Experts of a small language model.
Size: vocabulary 4096, 7.13M parameters.
Experts: 32 experts in each of 11 layers, 2 picks a token.
Training: a variant of Muon for the experts, 440M tokens, 3354 steps.
Below are experts of layer 5 (counted from 0) of a mixture-of-experts language model. Rows are named router (the router's row for the expert), gate (a neuron's input weights, with its number), up (a neuron's input weights, with its number), down (a neuron's output weights, with its number) and show model dimensions 0-95. Each number is 500 + 40 x the weight over its row's rms, rounded and kept within 0 to 999. Numbers have three digits each.
Before each expert's rows: a language model's description of what the expert responds to; "mostly gets" lists some tokens that are sent to it at least half of the time. This comes from a sample of Wikipedia text that the model never trained on.

# expert 23
What it handles: Table pipes and headers. Pipe separators and column header words in wiki tables of sports standings and election results, such as Votes, Candidate, Team, %.
mostly gets: " Votes", " \\", " Candidate", " MPC", " JPL", " %"
router:443465547525459540561528532468468521448505540499470456511457533459540534550492475523462482477447553540448531413522473491568504502547496467446471505575534473423454455531537548546522458535498447488428472477548531441444531527478457505529480467454477540529567469505557534479546518526468472405
gate0:450531541496469481539485468521460498439502537534555482489512408411457518583500454538522453522434490501500497526493482509462454518537538526494518512546465513455430506496585512524568476452472486491502488503531383474405490582580502533469508489473464481521465475478530517435479516483489413484
up0:449437455476515564528509453512512579472489562537426567461518513491478530540548559532461472537500549515491410527498463464556527454561477462448448435473514501434419528499531534512476526508510432497528473587532528464473525592537479535475471507488607481507451506501484475507510483509503512498
down0:560514435515537461461453504515548442467386456468456489456543479462517534500530569476488489528492471434524490507542469507487533531529542472474439519575450504431493527532435476510495568410516500535510505511561502459511460496552480499449560435499512555494504483468527508448464588472534496582

# expert 21
What it handles: Place-name openings. First capitalized pieces of country, city and team names, such as Mal in Malta, Mart in Martinique, Turk, Los, Sant.
mostly gets: " Mal", " Turk", " Nor", " Az", " Mad", " Mar"
router:433463523515486492548506545479445566448519555483471475536485554495550548510468448595502450474459547570406547480597462453538453551514486428470462575516540465485536494514528551526517495515514490459451466456528524471493541561415470484498490488476482495526557477543521503469553535525475473473
gate10:489468488434527547562560472499451530489482520523489460429491535514505583465498462565478446456459490456504486504498539481546532488581516438534452499506488503584529496510554470460503508510565509474509463532475471557514545585473557556531549546500462482559521530511510472464507516552598390494
up10:482536461503566573527473480502536486460584432474489497486457481514527481535556561506500527498545495505561561479455488551520494528560498479459445482508466478498522513470541468534541493560520495524545459511465482462488538447499511556514440429552576490536557487495444545555389536492555511398
down10:505429494490495459523536460554634450465469460533475552501489429488532540478523488543490499524522540498434483529534465531477553472520495482497442540507573471537565443507528492482470446549518459551480481577488448489483450429575514452459510467448512493441549500555495438576505505482533522509

# expert 18
What it handles: List separators before names. Commas, and, and pipes separating items in lists or table cells, often just before a person's name, such as John, William, Robert.
mostly gets: "),", "',", "\",", " William", " Joseph", " Charles"
router:447436520483502488515505496432459496489537590445493489549445530492523566545431442523441482471464545534442569456541463464510477529532457468448467548562531459489509470534491524558548454517544446466463449455578539463499517518457497472550444455465467498520535492514544529450534557514434470468
gate0:482492441511519461478453485453449466536490465450522530514548507568509524489432477446481504475503503453430422446514451505584468540490436508477477494505491479391506548547518447504499454440559517498504507528486412575511514475508534506455452449541443481456515516496506505595502569528476471433
up0:434634498502495548557523474542487539480489490628453507516549542407543441537508421572461531467512526533469587496516525511469535488477536472463471520524496476480454476506515529448449514443499552504588533485479512532508486447488500499522529498524447449523454532461507479524532535506527473488
down0:526488530498458567546511488426507584521513469408477529470492520493522491561539532481501528494498492559540491462487510473504541457603443520475555468599481506551499409455447473525546536572501533530527490543513506540569553500459554513553517477476456530471529493556444507431465494539488452514

# expert 8
What it handles: Latinate word-initial stems. First pieces of Latinate words after the, a or and, such as con, trans, inter, ex, res, un(it), ass(ociation).
mostly gets: " cont", " trans", " inter", " ex", " res", " en"
router:480477544563484532523528522474472568451544529487429456548478565479562528521504480525551465470470577532477497518536426446544450507532448453452483552500539466470505456563527519540518488526472471436446454472542536471492518505457503539514485433428474539515540467562551515472496587490426437484
gate10:530429521481458456582467472422525495478526525514572458558496475525515549529491528536530518507504481560544516538477486539580540494528441461487563493452510464454565510441483532477440487527538554502483535553514557490489520592474489473440471520580512450522497529479599570457457494476461503475
up10:454433549465524542506532544541477530496486478554423486507565514537466599469503530498495518490488457474493444505534534472518506413542422516527541493513521489534530512489544516545514503540545525511527521450445423462444417471476417522520517467520482506536434481481457442518624491517476549476
down10:482591498501558503500551415445546550536553525502462510476501468493527524505467511567559481480551526479507531459483531423548489512525541441470489493496553476497482492527532497554502469454430396440527511473539504523559537474473496547510526489526502528458517596504570442512517522464556572580

# expert 16
What it handles: Opening quotes and brackets. Opening quotation marks, parentheses and brackets, row-ending pipes and heading markers, often after was, remarked or considers.
mostly gets: " \"", " '", " (", " [", "—", "===\n\n"
router:432500512511480536515565541475520490463549557448493519504495545471518526530446465511516436474463535550465535478538463480528450561514463456481398527518543464508466442531506497547523457544480445448469442456512550460470554517498424548543469491441442548582520472557555549444536530525463474461
gate0:480516512498561471539573509489491473480497585531514606504489522560480517507556485465560500422574543590491488487528521553503519544522510505505423561534519478475467442483509461508477455491543520431482467473595554505477505466522510505533526520478553494580545460508465471488587468449511481561
up0:521523477511480571544490491520530459488552430485514520444460544473513510447460472533484542497450460528515425444460466438594499522512530532554571531482415515498477555476523543461468568533533523539476571471477554470608553509520480541456462484509494483513496498561506589526479493481470532441
down0:476498560578455525549488493539487561514443407499482456533520460440509520520514567483419523480481554460466529450476429360515511473518555533451558539524522497511552486510482518516484530505534498478489486443458519509478538523391525467522525551504449555504487467491536566491431489501494503491

# expert 22
What it handles: Articles and determiners. The, a, his, its, their and similar determiners before a noun phrase, especially "the" after of, in, to.
mostly gets: " the", "The", " The", " their", " this", " its"
router:478447512495485541506523530438491511486542509475438432518463535507555530514453473552460463492484550544447523458498465439520477541550466459484477537548520461484452441554541553553520421506544466455448448473537581442478529540480483478537486506483473553568512426507504566504550535478471448405
gate11:477407547487536511562517565477543529538572537536444515444542492500537558474498484543447542500558437530468469488479547472497435430498529544503533500495474430549453495521518518532477575487544447480496485525504440487511538485568525504543514543437510607494495541560511442544499442464530504468
up11:506523496468516453601506476454478499562506495482502500521493573494524488545478570482496465471538494554518555558444453517463489508478445490604463479532525473455487468523554411497467457405549488559555503462471523507525489450510564565533471471523527510538481580434493501488434554523517438493
down11:502512526455481534471533433400492530534595537500529513543461418505496442454514491505502581532495511520462490456590545516450470541506584498467528530448487483558505532532516469474538520489482410545458536547469497413497483438492482530544463483493537494564414510527456543479493524489537505527

# expert 4
What it handles: Taxonomy and article heads. Word-final pieces of article-title subjects and their descriptions, especially species and genus names such as beetle, -idae, "footballer", and "is".
mostly gets: "idae", "oda", "\"", " footballer", " politician", " species"
router:426466496505461543517525509416447503511562540444469511549487539476535526568432469536434481431474514532497528502542476505532510512528468464515430559525532468459531435521523522566511443540466463484485445460569548443411561494468493511543482450477473512536531424488522502500570562517473465488
gate10:585468489588478539535486498477512520503554568504515505473407540525489526549456488531479491510527504492525484509490493584451457472531580558568525553511459543551509472571519551524551545542545502553537509514522508411489538508495559543518507453474461449572491445487419518461553497501501536468
up10:499512517432460461450537480386428554455560534507550510474554517481443521549527531475482530521499540509517528490547523553463528491523487502520504517389531492500584495463481516559500525463491523525476576497571515502513531502526477603480520463498568508490464470448477559481556559520534464567
down10:480426536501469492473432574527541492459546471543488453519529503568484470475495529555515420530481495465476501514498511487464474485469503540490479488502510490479521419486476478501532599460573590474517538535515412478407473510430546432468503478500461582560544511526556473446452501501555498508

# expert 14
What it handles: Pronouns and clause starters. Subject pronouns and relative words opening a clause, after commas or periods in biographies, such as he, she, they, who, which, However.
mostly gets: " they", " who", " They", " it", " However", " these"
router:481485521504474499512508507429465492487561510459451478543451516492548536572465469537467475426448546505458570426539463427516536549497489456436493560523586450470482477581542520505530407518482476493443476466515538477474561524463486560492460474440472550545551459542522528475527508516446491459
gate0:590488561558525481508509495432463437478555498507496433478498480469512532517502500460463471458538504481513537489527446498538573503407548494459488538441590514458506489598527487535547467503479577487462497489462582507457561463465517608468517545473469510522483481542498437502511464465452503476
up0:528504493476524525546477544497521466535510560477535528585539473553477407503454500514449488492430441530475560541458493490455503468471483572504449503536474485500476446493599518469470516489531489540513567574471517464549498502538529465507521483586455539542444539465526529518453562530455396540
down0:506548517496459570457549462467468395501476443491494446530487505469476531541487426460514505490540477417524506515533526453539568495514480413442500508488494494482499509436484487515450477460438486497550459523487584533527541486570537511397476518530505502488511505500446432494537421494466571434

# expert 6
What it handles: Nouns after articles. Common nouns and ordinals right after the, a or his, usually followed by of, as in at the age of, first, most, part.
mostly gets: " most", " one", " part", " age", " top", " addition"
router:484482530531438577539521542479473540452533507477423523584470533486528522512503464546466456479476537545494515424522489474513525544555489494465479562516552474459501451535558509512530464520576434417476449464550502493493549536444412541535489482486431568536521451497548560508547547548494472501
gate11:489498481446429445529520467460491535475449537523446503548523492410430448498425443490521476488481530462566562511514540535524495461521424459527530530525516506495551513463517543559444498459507530423572491485483492520476472473490495530499526520475411499504507497473434581449507515586500601498
up11:515568473496512488491485509551507548450478501515521409504553515480537506484528540520478503436487466559525439459431436545516482519521470487459425441515517404436431560506528488454437494472508505453490439564504513516528561461558506514480510522556416434524461516525478469445524513551577494501
down11:480540578510483401439482538516500564524472513463493491434513535503496501527453453458584549477563495514474413522430498446558436523531497406493475423513472499450533490499495451463543515549499458507554500455521470476487576438536537490494497518541507529497479485527557551468570457548492481502

# expert 9
What it handles: Digits and numbers. Single digits inside times, scores, money and table figures, such as 7:00 p.m. and $4,000, plus million and £.
mostly gets: " ESP", " seven", "illion", " five", " million", " $"
router:466477555527447488517537509450521538474521535476461436524483499472574583562479483552469498463452524513454522492550472498526506556516473434460486528563532443483455476515510581534545476533518419482418490443502522430479546524466495511557419495440483521576502459542559507456527542547475455494
gate10:535449505529472414453590461479579547470515527449453404575538551477517561478546527394489484483514486508527489534525538505477529497489533429486545564491488472489560475539496538483578500566460496515489468496480523447456501522485573538479526493502543457481520494499492441490561558483456466533
up10:523496490470496516499503535492650469581426507466512538529506489487497442526533514508533514492489438544475499496456556558511488504545520577565483509483527576430474541481522544544475522419514460458499451463515543461539497464549472493463410506505493459532501524466550514418554486521514481571
down10:584386535514535503453533502545462500518554482480479512479484534499482474510506472527493570422530495452494580485443506566488483484502511497486510553481440497501482539537460474489483516534587494506495475503524473517475444545464481582540501468516564549494465448508529614436584529500487589519

# expert 15
What it handles: Line breaks and table pipes. Line breaks, list dashes, table pipes and separator rows ending lines in infoboxes, lists and tables, like Type: state heritage (built).
mostly gets: ")\n", ";\n", "|", "\n", " |\n", "|---|---|---|---|\n"
router:459472520491461550513534532442463534488542553472451467512453553407548499526450461527467431441490518533463501459540465451553478570516464464439448546569503466466463441550503519514553465520493429441474444487527512437477533579494477487532469465452470523491518462535558526420522540495487478477
gate0:452464481564482523578510545516511536548516544445480483546487514473520428481453505465417576506521547539475522512508580481522504505458505586490471539475477519502412457526527558471514500485506480556437436459524490519515504585468534537499523529445397496494510586531589481504499462519507509471
up0:494549512524504482471476602488526484498479463589579452484437553459563558474508483519598549501496559497547473450463451511519549536506483575529525455495499470511629436466525455478432560524473514492499517476524525465477516478511495485551443475451522490466482538495468470450492470454455483511
down0:547548475548540531465512514497586570463400531520471507567527437496497500527502459511547482466505490432414472542513489563494468422519529488514599448527515483487566448488469556482422460517529539441500560508544495505528512468496558475472473544504519516551508516483447513467539515547478472425

# expert 27
What it handles: Infobox field labels. Field names and bullets at the start of infobox or list lines, such as Born, Died, Postcode, Genus, Coordinates, Total.
mostly gets: " Coordinates", " Total", " •", " Born", " Website", "ylum"
router:470437519489494527504504550452462570478545553511432459509433578422531517501488442538474501473475512519497529441528440490542536570560460473486450548525543452455438492544499526540525469557490490437476455460574513479463549508486485467531457437483491523499538470573546568417522530496490471479
gate10:525516487454561475539511544543471470456493548545428530380523476491475527533501458467500425487527553433512462501489465443638526449538463514549525556544490541485476478483523505577465501505497513458488514471505500458473477498448461536549472496495536465589479532489551529442445488545508516541
up10:486526550483459480519533531526514465489457493546521439573459495497545533473499448544517541528418490506545553517526579480461461449417500474554455515556497514534526528448569513436497450497552504445512591559509584482549513550508556495507510498494543496456540519516487490472522456481441593438
down10:482439533544491477475454490533539529506520499510436525431427494516485503442490507488503534497494501349586475505540463471520534421538543532546489542550465439522486447538529524454475490550512544559482514533536545464472466576522527466483532455497516486481520539582403515495473501512545530471

# expert 1
What it handles: Career verbs, sports results. Verbs and verb starts about career or season outcomes after was or he, such as hired, finished, ended, plus W/L result letters in tables.
mostly gets: " h", " MPC", " finished", " becom", " Won", " He"
router:435479511533456505501484527468461521507527526455434452564471526499531515515482468559484482502466503542421573461549490486538519527581498461455445504531616493477455460488540508531517484553523473458439487440507535469468551520493452533589496502458476587567541471541537496489500531522475451414
gate10:479465536574401499481457539469465519523545484478470489528449550488452530510499461575492458538503439561504547496461529488505560492516531502467427414486560594532469503482529435497515455561557490481444511487522488527540493540545456502493544483408545555469520573548506466457509490458485453486
up10:474503452462483437502508562531576462493525513504445535500448494512551521433526484537534544533520460500490547488557521504496453468498488502510433540591470517533527470538458503490503460507500506464494522514533434512479468462517612453530563453466554555439575466466539535479425582506568470560
down10:469557510448523497490532510499416481480533578428501489468504542470428533578514489532458472467494531476504554495483462581499422527452531426462484535555481522419466492531515574565525484497490503520517454536527458445502498463559510464521486521457485531432508517471510558506595523580558507481

# expert 10
What it handles: Table separators, census prepositions. Table pipes and number separators in statistics and election tables, plus in, of, and commas in census population sentences.
mostly gets: "°N", "″N", " within", " There", " in", " around"
router:467440562494469531557514488458434473461580556482468483551438494487533512525472453528455485478478520555470499406527506480550513564574443482502480562505540471505529491534532526562536466561532471459437462463528520423491514530500484510511480422502454512548542477573536559514482503541431482435
gate11:495470521496445601550463444446447490537525467546440492559412525557510451494516497491431510514447488521511505463528524547476463543556482517486476558444460477456489537546556464587469483539574560538457520471485460465498493441502432461507446511496446545459463420545490509519507484533501488471
up11:551477446501536528424563488491494439502509587464371471474408473421465450464502521479499529481534532515509479483536525485491496466550460554504556514536483550485514490585478465496450504514533496496503504429526486480472437541426522521535490538500533473586474563540492508523469494507588507529
down11:466566516508437446504496473531447489554471528483423449472561483444469473472425590421549489496533533521524468452500419418547527514518492555453462538521405517443510498534482477447454468447487468487498464428458480517499517479486505488481519519518472562512467492521508443427533531551536523481

# expert 3
What it handles: Academic word stems. Middle or opening pieces of Latinate abstract words, such as princip, philos-oph, str-ateg, organ, techn, before -ic, -ing, -es endings.
mostly gets: " techn", " activ", " mov", " mod", " organ", " crit"
router:483475569540404528532507550473429567470553534462507454548509545476534533526488490541498493481459529515471503499525412462583447564525435465489460528538599482486478484542572566520505463526518492485477444497524541434508547536438451473545497485483463512517538473525551553452522516503474451461
gate0:484493498511502447488539474527491384424528533520449534528464410507460508469504512529470465535554521511552575562504449540526430493521485477467533533479498521508403532563561584520470519509493588514443469487521527429454516510452469495465495479452493526414550567476527485496489535528512496509
up0:519478454524509481479529549559576460456540524509409505490495450437487454490504438568494474517526512502496467485469592538492566488497425478515550471531546532528553557595443382520485462505488530544514488479513457479515490520521488513492494518464521525499577438516494556480562584545502519493
down0:461497517490431560524426489502449532506507501594481550549422534508573496441546498511578570526519589445513499528459540471533502481518518481485540444513569496526508477515537543524463515470456554486507428545566506535509473556501492580474430481445495466570447462496550467508485511498481470491

# expert 12
What it handles: Clause openers and title words. Sentence-initial After, When, During, While, and pieces inside titles of films, books and songs, such as Once Upon a Time.
mostly gets: " After", " When", "After", " During", " how", " You"
router:458475550527488514510503491482429524448555529438518469514428499464526565525450491529480454462444528522464565443504487464517504529539462469473494544544548444480463497512525518544502447507493475486475489461547577485443548605409463549566437475473460538526575454535520549456527522541464462494
gate11:516469507477532507489468504433485496472501554428552459478454482414559466513519448542499524473491533475460578515565526486482478489521557415455536568526529489522461439473497547479385477537548518492463482535529488547479568453490527514461450431510469509467513440574502498456513500454527497587
up11:560490442520469513556492591541596472523559505590432463592502535518472475463513501504496497444500492506504467447510517521532490507441487462512479498454491495432457509481484463469570493507575450516470517498541504540483481548574489531487569490381553494493453560491549510483498466542532541516
down11:549481542499528590568519409468497476484549415457551521523523500437500465458521505463518556479511493501480540462539456533535507493511552545499463516433450515392455503602573526449481463538472563490490443451497536451484505495556463503534497491485494495507468454585518503505479494564532488479

# expert 7
What it handles: City and team names. Final pieces of place, city, university and sports team names, such as Angeles, -ville, Tampa Bay, Huddersfield, Nashville Predators.
mostly gets: "ville", " City", " Angeles", " Chicago", " Boston", " London"
router:442483506514435506529529529465482533442524552498435441527476526497563580544476440511468492426469576544450513426558451450513490543540449452416497528530532452512472443533489536538562498499484494450470473472549529461440535539487498497553446480436438523521523454503504510494516551527467441470
gate10:475487541458507524500525497467513453480422497498518460595559491568521566511465468445407517458512526570515477532551474515496526515511590590510574489546525514462520479551483534569473527476542496476544432520556553484453552519474436496440492549458460490447494437501500455449510509538496509512
up10:516464462573505498522488487469473448474515413475479569475421478459468445523507488523535501508482485475513536506466489512468571509485439454567469529532532593505550532469480520450504492491466504532434562502473459522571499539493648450491493473551454570502503453492539485523515569437510483510
down10:496461503520605531442498521471417560456516479496511568506422454454509477513484480548530501500419518467452524483495527437580454430493454427479510521542470506594451546506502513507547555510495484499520462476455533444463512494500495547523559472460511561526464580574478488486487552514503476461

# expert 13
What it handles: Verbs in narrative. Verbs and verb stems in plot and history prose, often after to, he or who, such as attack, defeat, help, took, said.
mostly gets: " help", " took", " could", " led", " said", " joined"
router:456491543533466566502507509449496500487530498423493459494422523436529546544475471493477468482445519512458528500513414464529475550515500481461458536535589455489466470519533529550546450538506445428451449431543555446449512517470458492509450487466444553534545469537572520479540508548449460443
gate11:480562472524520525559428502407497449458557565462492458520503488483446617465524553463515502486488496507508502571410507546499513507467540511499419515494506399443511488511517404470469509498438467501476509481520544490480471492488488490509469562452513552504440467487482497539465559479503473415
up11:545471513550511450446464466403539439503475522512533467567525548549499494534489459521499586541422462465502508496461537481474489504471463468544530585548480511478488469445516500475518506535560448451460601536479454454495449563484475488492530548493497559475527438537545504511484541583548495553
down11:514447574499542498404507443594447480548527477508553519464453510446526495480446455543487461533517516519534463490460489536525407455525471536547498513499474486593575526526504582523522446546509503467452481496534466497508481515502572492538471394503506516447452515485450537484530488449510469545

# expert 28
What it handles: Compass directions. Direction words and their pieces in location descriptions, such as north(west), east(ern), north-w(est), plus assorted mid-word fragments.
mostly gets: " north", " North", " south", " east", " west", "heast"
router:490487509512469544558548565476492575435543513450421454544505522484525550568512495582489477484440495551421511445503500437547477544568499465462491554502536486487507456496499481526585477573472468470473467429534489473479530541418460479543455468484484519510542491537532513476526569489481466427
gate0:575529574523469611507453521489541530509570480455436453471524533506558443512490495478434464431540546486483526519546497557485469522446529500476492506435521523462485503496521399498524604556445525499536495459508526461412522507505516501558467452502455520488447472486487548543535516456478486523
up0:479491616564513469421455440557469449507532537501454514544534437455517561431550438519482468464548483516476487430451465542411521592493537487527520487489545480455459501451507489458539531538487518470512526495476443465469503479523501475458503444518504505514492488438430529454484508498433452465
down0:478462485494485512512518538483423540499514521481492533540464523549499443587581495464412527491503535539534413484573530441552457452488494484507506444465463521469486513508506500474542510500448518511490496434426365537484519503459502535494578477431513524435447461483531461481481508541442468472

# expert 31
What it handles: Sentence-level prepositions. Prepositions such as in, of, on, during, from, especially on before dates and In opening a sentence.
mostly gets: " on", " during", " in", " through", " from", " between"
router:463410526519479496532530499441462507433563585464472455498459529505530546528479499516453471471460554573503570494512485496525504527523457478475502541518551460521487462503539538535519479550534425457437501430555553456445525560467442501501437477463481573549522483548541542466515530531441448453
gate0:462503503480500533472486495431516603529514580377508443487534508554503514482493481527521531489481513567584495490479507489536499484453488535459491627482531417541448525556517513452500532470520495487507527471502494482505460559513512486474540488496595556496433502511467529519482610524498532492
up0:505509468533543380434490467584522493565532514485508510535424498439518570471533470542452538506480452454547525485504497538483398456521520430444527485471459487553517505478441448440491528534498561508505472522447483518457499481510460493491530507454426463473515454573489530472464557543488505552
down0:521517533535519456564501440496484509517414472406452463442476532455612479457514544500487530539493534476480476511491482448564441474452533497476465551532501443465480503542539451542496564527456489453521499512406473486450501490445543418532534516525397473531525505488528514546494517523461491458

# expert 26
What it handles: Scores and counts. Digits in tennis set scores, rankings and stat tables, such as 6–4, 7–5, and number words like few, several, three, minutes.
mostly gets: " few", " minutes", " several", " three", " four", " seven"
router:457450525537382504521555557469494535509541527441472467526482506484531533529450472568488484471456541505442541460535472510557530575540461471434497523545529442447497493518509535516509484517564448450481492487517513463492585515458438531595480479447469529549532471542546524434509522566459499479
gate0:527504459535443552442469513452519525525546506482515432414392494518458494552522504466474488548576437501565475528537415465442537506501490439499429517545428522546520414464525477464500509530570502502479506499485523549568550526454480458550499548509468462477503577499487534452500508502497514484
up0:467509547467481495517540508503485486568440491516427553511514541618477455520513458550484445503497470526510444476503525495498491553474525540537547506444542559439563523538517473485490555546513568458464603490516463463517522462543482403513474420486483510495506538557553494476527495555426521455
down0:485556577504501501523529515487513465531457516467473527446509499544455460509417498561506450476444437447510462480451535531557544540497537512487482484470513456546481480489527466488478522567456561468568506548440420530529527468482472442527512489523474499500472579508549503455537526463469434359

# expert 30
What it handles: Foreign name fragments. Inner pieces of non-English personal names, often Arabic, Slavic or Spanish, with accented letters, as in al-Hamid, McMillan, Ginandjar.
mostly gets: "ñ", "í", " Rod", "aj", "ç", " Bern"
router:430499540530490510539513531493450559467534567485471456522471517480533564546450443554463461476419563544422545480519433439583455517506495477455509526547594469496511492506508537575512471549513473479454441448559529480444569523468507550543501491484464510511542468513529547488519520485445477475
gate10:574508492524616561536447485483491514494571538505484479491503536495497564528480556499507524456570554452538468516448440464514529503492483511495463404482500476572519451570586535504428519557478563497495508510540509498526470591463517558526517492450540495495472448447519522442446513488461495510
up10:469528508458529546456521515468528523540509522467436511489462507539441583535452472523527432496521514436455573482516428391533521498526543530489531447496479485561515527478499512551486428466557549582483505466526502468428527488569546428517561464461506491495475445487455491444497482432547484511
down10:432500483445501486499542438439486530471481462492483535501499472482450549520494474558533489464490605577521473448507463486505500521536540490453535505508491521545584496469480448494509432503527504554434575408472503540442564493521509490457573504543539451455475446500510468537429425528486566477

# expert 11
What it handles: Sports competition terms. Nouns and title pieces in sports and election articles, such as Cup, Championship, election, season, game, final, and dashes in event titles.
mostly gets: " election", " Championship", " Cup", " Championships", "See", " game"
router:475435540534440546505515507497486544470571519488493431544469512501537570557482481541394455480454534525463491488534443475533479489483462439468463549549516472443497433521564541546556475537460497448479511500531532468483566565445482534490494467474453543571526457526522528504507569569479463445
gate0:473449487520534517466478480478495495503564572494493451453536516433526430544493516505503438505530485516477514569464545478534490460399542502414460547554534485552527528531377438488508459478491486524429512492512524553488499514535507465482588540508518509495488410487547453528523526529430451468
up0:453570503431468479472566571448527440504519430461540528486460503495484485487478486442581547488444545501498599427562487482572498491535501505496538427519515480483506515470525508472435512488540520477482501509449429494480486566457504507427501485443555483503480484463491471457499544434470603494
down0:481439495511435456447572489495446504517473568466487519526542530490473531446513477521517513571480552546468505560488457477480497458417517522471590472518528488573523444484569509488483482448499480535455586432465576531481421514426511449454571506439476558454516481495477464496498503507517528486

# expert 19
What it handles: Lowercase word-initial pieces. First one or two letters of a split word, mostly lowercase d, p, f, l, such as d(ense), d(ark), l(augh), f(leet).
mostly gets: " d", " des", "-d", " incre", " del", " dist"
router:476467550553464484534488534509442534475544518446463466565485515522568539549475487553505464477449544518422541491542487482541496587551472522469451519546513473472525503508534523533526479583542481457493485504511540483463506486457454542601490432478486515523608467591541528494555544503478440472
gate10:500492520480455455585474433527506548490460547447522544543491525547496481524511594576484464484523517482535543481476464478560530510480461556488431473529566512486549488554538510557509557519537494484516478524534538481551508486472529521549521455414527518589446575519451547503469578546436484475
up10:479510496560499471422520583483516450488486526493469516542465510485508554560511550500495514459497518471474480425476540507435582507546512463473479531498468564438549519524511449442469422524444551480433468468468426519487469506565480450420530462561489478482519510430556448539474561448499516459
down10:508498532582414576437531470442457509518553501455482484529483458495497454537440482459509510473457450521520468487424569514464498457482478469473432581488485505472470505473519555467525528490472442519527513536482441502516541488498501451510512475506449567530519504565621486529422517535426489452

# expert 24
What it handles: Capital letters, acronyms. Single capital letters or short uppercase pieces starting acronyms and codes, such as the E in FEMA, U in UNESCO, asteroid designations.
mostly gets: "Z", " U", " AR", "CA", " US", " CO"
router:481475528527485507530493523479487536431526524494496484557493540459582582514451430537475444456472546581452529472590479470552470513580487462499468508519530450472480444509493554547539483524488477489420444423515508490449549530467446498539399497470477549553520486554508528523518538516481451482
gate10:492556557555495579502443503508454449466508515560493525574519478563495474489507463497498439478513465519525478509531510498572555557518530512592467509475496486433515502472585467469498556494507538555441464498516520452446458407574515526538407458489509547508485475447500533504449519528535428475
up10:501549557512501484475393435526452453445468452459561470540542508494545427528442457487475484441483542620515466485523515482475502488523514547530488456522473473548505579454542484543544510501497535537458476524539471441442475476490460546570456455526485536503456553490588542461491514516502519508
down10:530498489527451481527575471514480446476524412493529535504501488511531498509542424562500593500497489475523480468472629525505573415543518429480570474431474471437518488500490507501486515493536499455542532567509502451508588474516490443523507551533479451480465504454450533555464503539550488503

# expert 5
What it handles: Articles, determiners, prefixes. Short function words like a, an, his, or, no, any, and word-initial fragments after them, such as pre(liminary), an(thology), multip(le).
mostly gets: " An", " pre", " no", " or", " his", " any"
router:474471565531493545560520514471488577445548516484424415532472537486504534468482499524442490434507492575473559513501493468540453563500490466449451539525538462419516497536531540503511469505522441490408465469524578513479540494446459569551469449465473566556546465524488511474516532497449478469
gate0:499467506472523478522498556509481509538544479512467396521564493543545518479544585474490449417556522558548529457523553526521466533494468468477456505468479496506503556506499512525452543532498471499414445493480549520524589525438467487538506480488469463536511453435363483530525539552505545476
up0:526530559528580538428497550508445481511484505472576482442501563532492512481531508479480532507523495588514556550515512395547451510458523511499463483579539502529529445483544543511490525547518483449541561524550516533489481464430469516456532474454601539520502543468566515469505436451540490507
down0:514455472458583531468509484508554429485480553516527483475477493404478505433478435555461499489530557432476478493494531515458505453491576471517510557524552442495515487544439531498477590537469439499507521481494478447427434574422463448488425471520524490532531533521515454523493525499486540456

# expert 29
What it handles: Infobox section headings. First tokens of headings and field labels after line breaks in infoboxes, such as Scientific classification, History, Career, Origin, Postcode.
mostly gets: "History", "Personal", "See", " Born", "Career", " Website"
router:498417526559454548499528518448471547488540489453493507546423567447548544511465474538454474457457513559493518461555461496534460529592491467484444520525575454410492478551468535533526423551486457485502493459535543464433574492503464489512496444465477519509557481537529498435498498533476468487
gate10:453480506559495509546454532475456504517559533464600465542499501518501519492490503554450520449465571506540540467563595541487584524502460441490444548487546449459539409522470495532514471446489503524509559531516473457553535435532489423512520487475561467453568519490509546518527522494559473509
up10:528536483467516546492489503493553511558550581498561537528489494517487576511370423568470435470500528488504524480477519521509506510495489512433506489529472528429554507545518470513476489424521448521486546483447529564474445484492521442525562501511471466467516558573487510583493578551550519478
down10:513518565459519478510560517527542456514529505500532386470478482478457461460513519568606436471565497438542576474502499478448516493448470471488537546479529489496470534570509488452563510475516575460494503494566570532469529455495476537501505463483519501448456484520527475513517470587535564563

# expert 2
What it handles: Units and measurement symbols. Unit symbols and closing parts of measurements in infoboxes, such as °, ′, ″E, km, mi, sq, °F, %, and UTC zone codes.
mostly gets: "′", "°", " mi", " km", "°N", "″W"
router:442472562504428533582561481478453520478577509500441495525499533466548522548461434537493489456455515561481530479533473475603514527541465475504448509527512483430462485531493547517522477553461483494467474454510501506427550526479432510526419468433434525564536490536508537494545534543445467485
gate11:551498562498483459553512460494488540540507514468536552506576508547459542525481507470470438501527476479462511476526549521531470473562417515511514590527602473505513501444537550545433570541501558452584466523471537541513542485500419496502527496454460491547578544516484538537459493523502567488
up11:520515428468521467436424506533492531429472522543525454481418503467473482478497495491528475503533550561533529550480507496491469546548507522505466497450426528466481494490511494502525449374475447510497494539521553476470518499425480450552577482514439486416538392510507492474564456495536540502
down11:464564437567521489493552506502445477545485479547443527531604505477478463498455497468456447498495568485425496526430517530429558450437461420431500503490471488528475489487518483528462496458499524439539470507544452468518511496458417491450527499560544460468538530556499512524519503500431428518